{"num_hidden_layers": 12, "hidden_size": 192, "n_experts": 32, "experts_per_token": 1, "d_expert": 304, "d_shared_expert": 0, "hidden_act": "gelu", "moe_layers": [0, 1, 2, 3, 4, 5, 6, 7, 8, 9, 10, 11], "router_score": "softmax", "normalize_top_k": false, "routed_scale": 7.57, "balance_loss": 0.000251, "balance_bias": true, "router_z_loss": 0.001, "init_std_router": 0.0158, "lr_router": 0.00109, "num_attention_heads": 6, "num_key_value_heads": 6, "head_dim": 32, "vocab_size": 16384, "norm": "layernorm", "norm_place": "pre", "norm_eps": 1e-05, "positions": "rope", "rope_theta": 10000.0, "rope_fraction": 0.25, "qk_norm": true, "attn_scale": 0.177, "tie_word_embeddings": false, "parallel_block": true, "extras": ["capped logits"], "init": "normal", "init_std_qkv": 0.0259, "init_std_o": 0.0259, "init_std_up": 0.0259, "init_std_down": 0.0, "optimizer": "soap_variant", "learning_rate": 0.00499, "beta1": 0.95, "beta2": 0.99, "weight_decay": 0.0, "lr_head": 0.0112, "max_grad_norm": 1.0, "warmup_steps": 50, "schedule": "cos", "final_lr_fraction": 0.03, "batch_tokens": 65536, "max_seq_len": 1024, "doc_mask": false, "train_tokens": 327200000, "max_steps": 4993, "dataset": "wikipedia_en"}
Below are experts of layer 2 (counted from 0) of a mixture-of-experts language model. Rows are named router (the router's row for the expert) and show model dimensions 96-191. Each number is 50 + 15 x the weight over its row's rms, rounded and kept within 0 to 99.
After each expert's rows: a language model's description of what the expert responds to; "comes before" lists some tokens at least twice as common just after its tokens as in all text. This comes from a sample of Wikipedia text that the model never trained on. Tokens count by the router's weight.

# expert 7
router:57 34 35 65 48 37 35 38 61 20 33 39 52 39 44 50 73 63 63 66 54 28 38 64 45 37 68 61 65 56 29 67 53 58 35 16 66 67 48 58 44 44 67 61 26 44 30 56 49 33 67 56 43 36 31 70 70 50 38 56 67 37 44 37 34 30 66 76 53 63 46 65 22 39 38 36 74 61 36 37 68 44 38 29 33 71 69 49 37 45 60 55 66 45 69 42
Description: Finite verbs right after a subject noun or pronoun in prose, especially was, is, has, with, gets, takes, granted.
comes before: " a", " the", " to", " been", " an", " his"

# expert 28
router:56 22 35 66 42 31 54 29 64 37 41 29 49 41 49 64 63 61 68 71 62 32 30 66 36 69 62 70 52 55 26 61 65 69 42 38 66 54 41 52 38 31 70 66 34 33 32 64 58 25 57 57 40 31 27 62 65 56 34 44 76 37 32 53 39 30 69 56 61 49 47 74 47 38 24 28 64 58 36 31 67 33 44 32 31 68 70 44 29 42 67 65 69 58 65 27
Description: Pipe characters separating cells in wiki tables, especially after numbers or names in election results, climate data and sports tables.
comes before: "\n", " ", " 0", " 1", " —", " 2"

# expert 11
router:52 27 37 68 40 30 47 33 62 39 45 31 60 29 50 69 63 63 72 68 63 31 30 66 37 64 69 70 54 63 29 70 65 67 38 50 66 49 40 55 38 35 69 72 37 38 33 62 66 29 61 55 36 27 29 65 66 56 34 42 67 39 34 46 39 30 66 64 62 45 51 73 33 41 28 28 66 57 38 30 65 34 44 35 30 64 74 43 32 39 65 62 70 61 64 36
Description: Common nouns and years that are often followed by "of" or "in", such as career, age, time, States, Industry, 1969.
comes before: " of", " and", " in", " to", " for", " with"

# expert 5
router:54 26 32 65 42 31 53 34 65 35 36 29 49 34 52 67 60 60 65 70 64 33 32 71 32 55 65 69 45 57 31 67 60 69 46 40 68 58 42 57 39 35 67 68 35 38 32 64 68 29 65 58 36 31 29 66 69 58 34 44 72 36 31 49 36 34 69 64 64 42 49 70 38 36 25 34 71 56 34 31 69 34 37 27 30 67 70 45 34 38 65 57 69 58 63 31
Description: Numbers in stat or score table cells and measurements, such as 0, 4, 50, +2, plus "Singles" headers in tennis infoboxes.
comes before: " |", "°", "%", ";", "1", "5"

# expert 29
router:53 30 48 58 43 36 50 37 59 45 37 33 51 32 59 64 57 58 59 61 71 39 41 65 36 50 76 70 66 67 31 60 51 68 53 59 70 82 45 55 45 37 61 78 45 42 39 61 73 34 57 63 31 29 29 63 58 50 55 46 55 43 32 40 35 37 63 58 58 43 67 83 63 42 26 36 55 49 39 32 62 32 48 27 33 57 74 63 30 32 71 49 64 67 58 39
Description: Nouns for roles, units and activities after "the" or "his", such as member, president, Division, activities, and the piece ilities.
comes before: ",", " of", ".", " in", " and", "s."

# expert 18
router:56 23 33 65 38 31 49 33 66 36 41 26 43 32 55 61 65 60 69 69 63 33 33 66 33 61 69 70 48 61 32 65 59 68 44 53 68 54 44 60 36 32 67 70 34 37 31 65 60 29 61 57 38 32 31 66 65 58 42 44 72 42 31 54 38 32 63 62 62 47 51 73 38 42 27 27 67 59 41 33 69 36 35 31 31 71 74 41 29 42 71 62 69 64 63 31
Description: Two-digit numbers and digits in geographic coordinates (′02″), money amounts and score tables, e.g. 34, 0, 48.
comes before: " |", "8", "5", "7", "′", "3"

# expert 22
router:66 32 35 58 24 32 65 56 58 48 22 39 49 22 48 50 61 56 69 51 58 30 31 58 35 44 70 71 69 34 42 73 51 39 44 47 52 32 62 81 46 44 51 60 36 49 40 77 58 54 56 50 34 47 31 53 66 75 44 37 42 50 36 46 36 39 46 57 58 29 49 58 32 45 40 43 70 51 55 40 46 53 56 45 34 63 82 37 44 34 83 39 46 78 78 35
Description: Periods, closing parentheses and semicolons ending sentences or citations, often fused to the last word or year, like Festival., 2014., ).
comes before: "\n", " The", "-", " In", " He", " It"

# expert 17
router:61 26 38 64 46 32 55 33 63 38 42 28 55 34 55 75 62 60 71 63 61 31 32 65 33 70 67 69 52 52 29 70 63 63 46 53 66 66 46 61 36 33 71 71 34 39 32 67 64 30 62 52 33 32 28 64 65 57 37 38 67 42 33 52 41 30 66 60 59 47 62 73 40 39 29 32 63 55 40 32 69 36 39 32 29 73 75 39 34 44 67 59 67 67 68 28
Description: Line breaks, and word pieces ending in a period that close a sentence, such as Iran., business., vote., them.
comes before: "\n", "-", " The", "|", "The", " He"

# expert 9
router:56 22 35 67 45 32 51 30 62 34 44 30 56 41 48 71 66 60 66 73 56 37 32 69 42 72 61 72 38 62 28 63 66 70 49 39 66 63 40 43 44 31 73 67 35 34 34 64 57 25 50 58 44 31 29 59 62 48 39 44 74 44 34 45 40 32 67 55 57 55 48 77 43 38 24 27 65 60 31 34 73 30 45 29 35 64 69 45 28 43 67 71 70 61 63 28
Description: Prepositions and articles inside running prose (of, in, by, the), and closing ");" or ")" ending parenthetical notes in table cells.
comes before: "-", " the", "|", " his", " first", " their"